Experts of a small language model.
Experts: 12 experts in each of 11 layers, a softmax router.
Below are experts of layer 3 (counted from 0) of a mixture-of-experts language model. Rows are named router (the router's row for the expert), up (a neuron's input weights, with its number) and show model dimensions 168-223. Each number is 128 + 32 x the weight over its row's rms, rounded and kept within 0 to 255. Numbers have three digits each.
After each expert's rows: a language model's description of what the expert responds to. This comes from a sample of Wikipedia text that the model never trained on.

# expert 9
router:151140087153140122103120179155119108166125078161052211098185090157092109090163139130104104175143130114192112128111160086141077164141119115137106085111081136100154153161
up0:145154151140184087107097117129130147151177079114142099080151124097029133135146134151201189096063134108118134085087129144126147143086095111124107045112111119072141127065
up1:105157149096132119091134077130150102170148145140128133082126139097102116147132191134119094115139125098121086172179191013158129156134155083116142072110125062089092149113
up2:156070068140187135154143187151190087091121150097122139124125083134101145140112135130090104081092132140189111068149143083146103104136092180131121097123116135083132133167
up3:128081149085143088153074151130109132108090148109087118191128127142132104142145110101132117102100110112142195163138145147145105138121089091145131114129120118138116171074
up4:131154139072117166130136136098121098075115143177171158114129059079151169101133113172111015180105098139157129137116101114162126125114096120141115059106115113096168173138
up5:158187127121132154126140090122139155162140061103115109139119180116119104166157121151124150139102176116112147120115067116130114067135118145126134130150068112087119118148
up6:074086100143134111137113160174133066163162152100178121206176101144095129107171136155093122140101161130136125085123148123122133087150131071036120099135153075154109145115
What it handles: Word-final suffixes. Final suffix pieces closing words, especially plural s, and endings like es, ers, ations, ton, before commas or periods.

# expert 4
router:104165099144152145138063156181174089181123063096138236092147111150079096119152147080053116143183137115180127201125177090139053159126138127131148089157092096096137134161
up0:173198079129111093252118112131194117118167106110152109166086120092069140117163183162135168160130170179105141134165131099149120085123122062157175172063107109186123124145
up1:083143141119087096129149185150131145114115077074095152069161106139084085194150108098110068098147152146195149145122146106142100142159144143173110130098161120126121154138
up2:127117146151126157140080167105138140157136158167103142118103133132150101188151142148115125153091181143183187118102099155111121109088138144153138135142069157124169141131
up3:156181136135086080178120155119121162120166148161173161139169172144104152146106126094098224134099167087150063124080146142123112094110163146091103153156153087099148114086
up4:129137156122163128114098160170106126134095112124175126163143096122151217084136113101136157136121154137097146151104157088133217115142158130136077120151147113118148121105
up5:148137102116173160174102145121141060088056129155142159124084073109144053149120147100147139133124066141128078211125110145159111127101124089162114120114107129137148113124
up6:135142133137083139082201149172146144102147100127172068196112130090181142103087066138104101114138161108124094121162111109068163133151103191122060124153092134132195088137
What it handles: Sports vocabulary. Sports words in athlete and club articles: team, season, league, match, football, plus modifiers like minor, free, major.

# expert 1
router:101150134146152091121108118111053066167129133101095111089146083154105118087093107092089090133127119091141131172117148114092071125118086146118128084066086173122152128101
up0:128146153067153056101082170134115099134091095164165103129112082118154108144123097130137122119099112158114156130112115120081121132092043124077141150079147100105104127111
up1:125080085122166084116138131116113149113147098148105168035165088196130098103105147141136184097131118064184119138171143117135147112152115133092167101122111138134120178103
up2:151186126109089120127112111165128070121136135169087110074102136074158094125104113124069135095093105096129145090098145056163130130107108093117100142143168167133142141106
up3:133127098084179165148130125114055185161156136173101082124191152192089175099119076155173098047115111111123138117141143147182075143183086146128123140098100153122143103210
up4:062152160155108064149122107131076189177120040185169157099089115107141145163084110098127111142120091138097182160180116136125117121118103155120118117147127173188111092164
up5:153169098132114152174132090079101135130152123092146069111108129094152132146163110093136124188157165163150150138097088086100132102114103088127124143130139150141111114177
up6:155100168104094149151117132114142181115152116153127146138134068091157102152131176162115124145148120100074107166117099107109138148030130170146101096168083129135100188065
What it handles: Line and sentence ends. Line breaks after titles or paragraphs, sentence-final periods, heading markers like == and ===, and closing quote-period combinations.

# expert 2
router:104151081149150144113087156190151081169141093134082179119141124131091139094138151110088125138197105053127103170112188103152104102139068103086083087115104133138110106137
up0:156187114129159106177133081162166182108130097120126125092060164137076145086098107094142141120116093113144131069129093169124127102090141157141119163118115188191147145090
up1:095140119134114060113073155101162045167140168132128119137129121103161149134131134131215164140150180117179107181093169162115105142143106155164159145164117110147163128115
up2:149142107102124162152161134119107136109096161110120154153082126103186157118212101125137164133123091146135148041096077114116107107202120075082080173129119129100148099159
up3:161122149149145104124130120149156114176120116161076128106130080156133139116117081157130114140099123115144134103099089121135142076127147200183161035062120123120146107115
up4:165133098128205135161102101137160149170126099130123093118105145135096116124152084123142098122187112173105137122116114124146113148124107149132146124171103116150072099106
up5:132135167180112172113103148175140102155137128123124139120088093118096088144136110159114095157171133120089157156083085113129142151079124196076073110114085082103145136149
up6:137167128163129132122126091198126107123150124085097128114151119151098105162098151128073138123164110109152156131139099107129138134155018131154152131131145112072110135155
What it handles: First names, quote openings. English given names starting a person's name, such as John, William, David, plus opening quotation marks and some word-initial pieces.

# expert 6
router:149190115155098112115072160162132093099093131129073179055202088148115151115098137136128158134160135051170129192106183134156096119097121130125159123125083125132180138120
up0:187145065119165117131124134118125121143150094155139164064143113135100157115146141082135070109098084146104136182172149054092127157137142121132160088137131125080112192155
up1:162122110156101136063168120103117185157103127120188133162174082152135123151092115110098155121193126214145095107170066094161080159134104132143150160143151171120164089200
up2:120171120149103140137132131113073121089167133148123147105160083140090082092193086118185093074073150132230163121138131115147168082095102118150151158151068162147100139099
up3:086152133103134160140137100093094143110149141111074091053155158086114197109128120118130105199135089108149121138159131109086118147150140117146102136192112118106070125163
up4:155105072095062117101046133121116077081158102102190120141141137116146129140092118079141108111127090140187103189187124187130158084105073161097074127153100151118159048142
up5:131163142121072162103151157136172133141160172144131119084128075121089132100117115104122135128141099062066109156123181124125137141161114128126148171155127171140059119082
up6:157116124087068106168121148057148163141198115088126102121155140139130092187135106077125103144160153128101117162139100177120180147109110089146122169166129131125142136148
What it handles: Digits and list dashes. Digits 9 and 8 inside years such as 1997, list dashes opening career entries in footballer infoboxes, and slashes.

# expert 0
router:180196106156149173076149149097097087114128107122122141099192086128072129108120145077078117116171077088125167150136194076133042088125122082130175095126062161122117114130
up0:124114125154103121123080099085172118123113104103097137111176063112178124069095130131075107127149091124148147137119087081144130137106134130114155160178150101138213146126
up1:085140142138094109100153126142150081128183113094100067071157127166177089079167099128136114133162137107197148115086130109122117191134109077062160195142129129099161110118
up2:099151137111100104097112119109183047146141118135163069130102108116146156142116084109176115078129166092142097134162168126178134143205122120153081104088138110111095093121
up3:147120171126195055099098165136143152128116184110121124138124081191078093164156095077158179120105113126183127140138200097095133192104165152124131161156138154051126065089
up4:095081158076129105047141135104129143107152119144102162130083206147162147113092110112132163138096154088112098154158107109193119132125158114137116118132134049153136169150
up5:174174109143164098134053132119162134135166087092183119182127077150134108091166143164096123132172145120117165125160140160146173131168114127109104090139134117114085126134
up6:096171139145177094119091117133094135152157147136119134144105186058089049184125176089169132167131153178115095192114187122104098108172125085158170130099109103100133145098
What it handles: Table pipes, month names. Pipe separators starting or inside table rows, especially election results, plus month names in dates like May, August, January.

# expert 8
router:180202098119172123126113127148113151105131081138074136070202105157094121121125112091068080097167143113193082139094187080149102116083110157113140085130078135159177135138
up0:120096139119135098135125095134075125065144095163136044106160152102163105134098124086114115114123167159058178152133078132139099145075156134109163164106008135206117168102
up1:144203109090147137089107164125074134115103147174134112134181081140114118108146164122108176144126129084167098153085147099134118126161151129101124160104138116127113075144
up2:095159123097121113127170109164154101150113113139105168117169130141144111163163037127104099148109106178171111151165210123135083123141114121125141154141141072111136081144
up3:152138174102176072097133154088107111130095176197094050106127153115148171052132097167083103153155125131144065142162092072119085099163132162140161095098069130142097084116
up4:135141128093117105066153192131147170169108084109118139145113092102146176105191137076085140088119126100110155102093129095164091139071144062106141125108140093130094188065
up5:106175110149161103135124126163142136083166193090165132105117122210153104177166095098135068141161150115176155109120130181159118086057114171195126144194072165118120092143
up6:162150091157125110123109138158095104103166141098093121115137163096087119132143146118107071117110153132101037099152153131121098131098114125185101069074087096120122097132
What it handles: Range dashes, for. En dashes and hyphens between years or scores, such as 2007–2009 and 5–7, and the preposition for.

# expert 7
router:129156095116108117144100157146086088139175075127070129092135091126085129095134093146090127129162096080205105146122180111143045144123106134174116084128096099134182119139
up0:157107159115127096169117182089136090070163169065157162104155107115178145130137139107167082099133143058153094121111057122159145138136140118150119137088181129139132108117
up1:121164124209102085118140095133203146085120100139057125139137133153143123132107162140116119162125182075103194114136156079121160080144147151070068124062049028149134088130
up2:179128150144121098157124127134164117114114187164177130148098167162136191132126089090176149112169188085210130072150159140104083143132096159126152087140192187121123160134
up3:091103155127110185131120136151088098150129113133089108131106147087067143117075206093065185102064086125108166116108121068213144126118107131138153119151109135134109094125
up4:067082087103098144096123163126129095126133135115147141161204131103140063142148161113119150158121111094112090037183105038121084164177031177096154187128111175178131115099
up5:127147051142173148168136106133094097145064125075115111168089108138101147105126138144117130156175158160155149152166156069203090116143108106102149178133124170129117146122
up6:121109113146144166092112085133103172198093149108118150088155118186107097109155163072075137167102145131116079192123130171077128110112119152104177122128124034092102196110
What it handles: Commas and clause openers. Commas after places and clauses, and subordinating words starting clauses like When, if, where, once, then.

# expert 11
router:183182094102157077146071159181159066151083081123089176099142102146081127070130142127068110160134084125166138158147151066128081108101108141149131130079107129142177162136
up0:095079195151122179127126164082098126135157147115167115089096130102100121077083173122146099156096131126132085147106100130161134161123156049101101218089122144112104174119
up1:173119119167131213078119179125112135148114151112123082119093110167167193128159072087154110048084135079109128154078119178165132114129115097095144118110138149104101033066
up2:139214178145077111115157071125201089077108072191123101055123157093175175118125073090077121102078102093118154140101060114106162111110152138115123164163108133125216121163
up3:152145188116107213069091125113216067144149123082073097136121130036158079185107099178124091077134125108127143091132099129086159101174204122124142171160122121158123118082
up4:106143132099106169114093133065144104122126133100166132106169119110106115129111095122106135151141111097187144077146073164093128081126097104104110110090094085107137135094
up5:158200150058124123091095145104168161125107151142118112095145150143126151150148072153108182124061150094155115145148148145174136067154063111125094164135046153143100118057
up6:107159177073124216131064180126112085136102140141114123114145162097164132176133086094122131103171175125071127092119072122123090142224165171125125094121150166103084136095
What it handles: Titles and descriptive nouns. Nouns and adjectives after articles: titles like President, Minister, Archbishop, words like version, business, material, and suffixes ical, ian.

# expert 3
router:125118084174128147113091135135136080163163097105119218103118100151118124108118116130073104185133118048138110150109169086149111084120115128067135073095112100123205157108
up0:054158152134159092142103140112135165127126125099105149114129112150167126069168163157126132177128216085091216145116121153086158154085093101087139209140051099160102105145
up1:177104172135129165167196131170145126103102175118091106144197107116089132146123077117104114167146180098101144121132180133108096110110166122125161172169102096147127151140
up2:151122154178099140091144156160074060161140175110165131100049149130133085122158078110133213131143080129087149097125132126130149154157055126108161119183105054168160154165
up3:095141135170152161145126136061106131174119123113149150105174156113112141087142161121114146124188101124102094132161178167171127139156157139137096078118090111148131138122
up4:139144081131082116055176127109135117111087163148182056109075102146101141098146096178178087157115087081090129119135125132156126154151148158141127194169175164148147201124
up5:123121100127101162161154089145139167095127083128154138143171184153154152117115127145167095128131178143153134096171139122096185153077129118186148103079102188160187131145
up6:144119078102089174137141122140119116116078081114106146159103177144168132096078095127107094151093151116120153138080164123119117094150100161157105133145140141153113143124
What it handles: Verbs and prepositions. Main verbs and participles in narrative prose such as played, became, served, had, plus prepositions on and with.

# expert 5
router:128185138137205108136092173142121100150147096145080131054159075124112140057108101085110102113152108097154093164129195104174064121127073115135096145125089133097134161118
up0:148153184119114157106141155136067204084101096149109130112135123115074169143063100171131160146114098124117160122136128166092043095121114101133136102146160097227100129130
up1:177105127179089137090138120089165169136155130135093149069158130167146133116097107083083160095086120036130102135149165143145160082123159133168176132147152122169211145096
up2:103091107094181161121172120130130100158125145165119185102116169124158104118196145089127070152120148128128103181097116069091150079146134186128104106143166094167168094151
up3:108184065219138092184131169151098115189118145067091125137088092122154137141075139170100094112117094094153141117119145155215069044144173140112159150136118100109135109167
up4:111154150139169049149168171141164097134143101091086117155177124154197125104066050161097132118113111092148102158056152097141069222169089165134062080137146102120170105138
up5:163150120144113079156131085184093159149160040162188143129176131136176070088134090144148107137078173161076074133110135132128182105100150146135115146090122117118171111161
up6:178184114136117120178135178089164170131109133101061063137080160146098133133160086120092151131072098091137090112121191096123164130061092190159106163132112129134158108114
What it handles: Year zero, prepositions. The 0 in years like 2010 or 2022, plus common prepositions of, to, into, from, often in film or music lists.

# expert 10
router:130138118131135112139080148114082108087142094136114218118156099162123114097111126069053098165153072101132157199112191096136066153104102109154108110107080131109135103193
up0:153110114120128118137140152107092111114143113105219121090102186125123152097098069125201110164173128119122149187104133170128110185198074150091183159186109131117098124089
up1:114148143145147101082096230117124124144093110126173136139075123164123118169131076143095079140112119177146078210154079121129123125142102129118069148155140124130095123134
up2:054124140134121063148121155159132114089140137130054115162109090072113102181108165116179181153196107119161112136129143074137128080104163101138031113116157158113131121157
up3:121108130110156174119163149071141115124084135107119211042155083162144154116157071084115082156147080110102128164164154128097119188179092143091111135093073100141116132087
up4:138145116214112125155089135143142110098119180165165186096176114087139169077106125080098086094106119086114127178135125156119159116142091179128103115098155157134141128085
up5:121071112140137140101101112120102086110151118151143100094131141094131133084123125106151084064126180078137196152144116073115149091121142077122175165133195123127115167166
up6:175103171136129104084066163071123110118096082136086157115114112136126115083128081112139144144132051124079095146144132138167078170120086167159137115155114201096154144160
What it handles: Coordinate digits, units. Digits in geographic coordinates and decimals, N/S hemisphere letters, unit m in measurements, and fragments inside foreign names.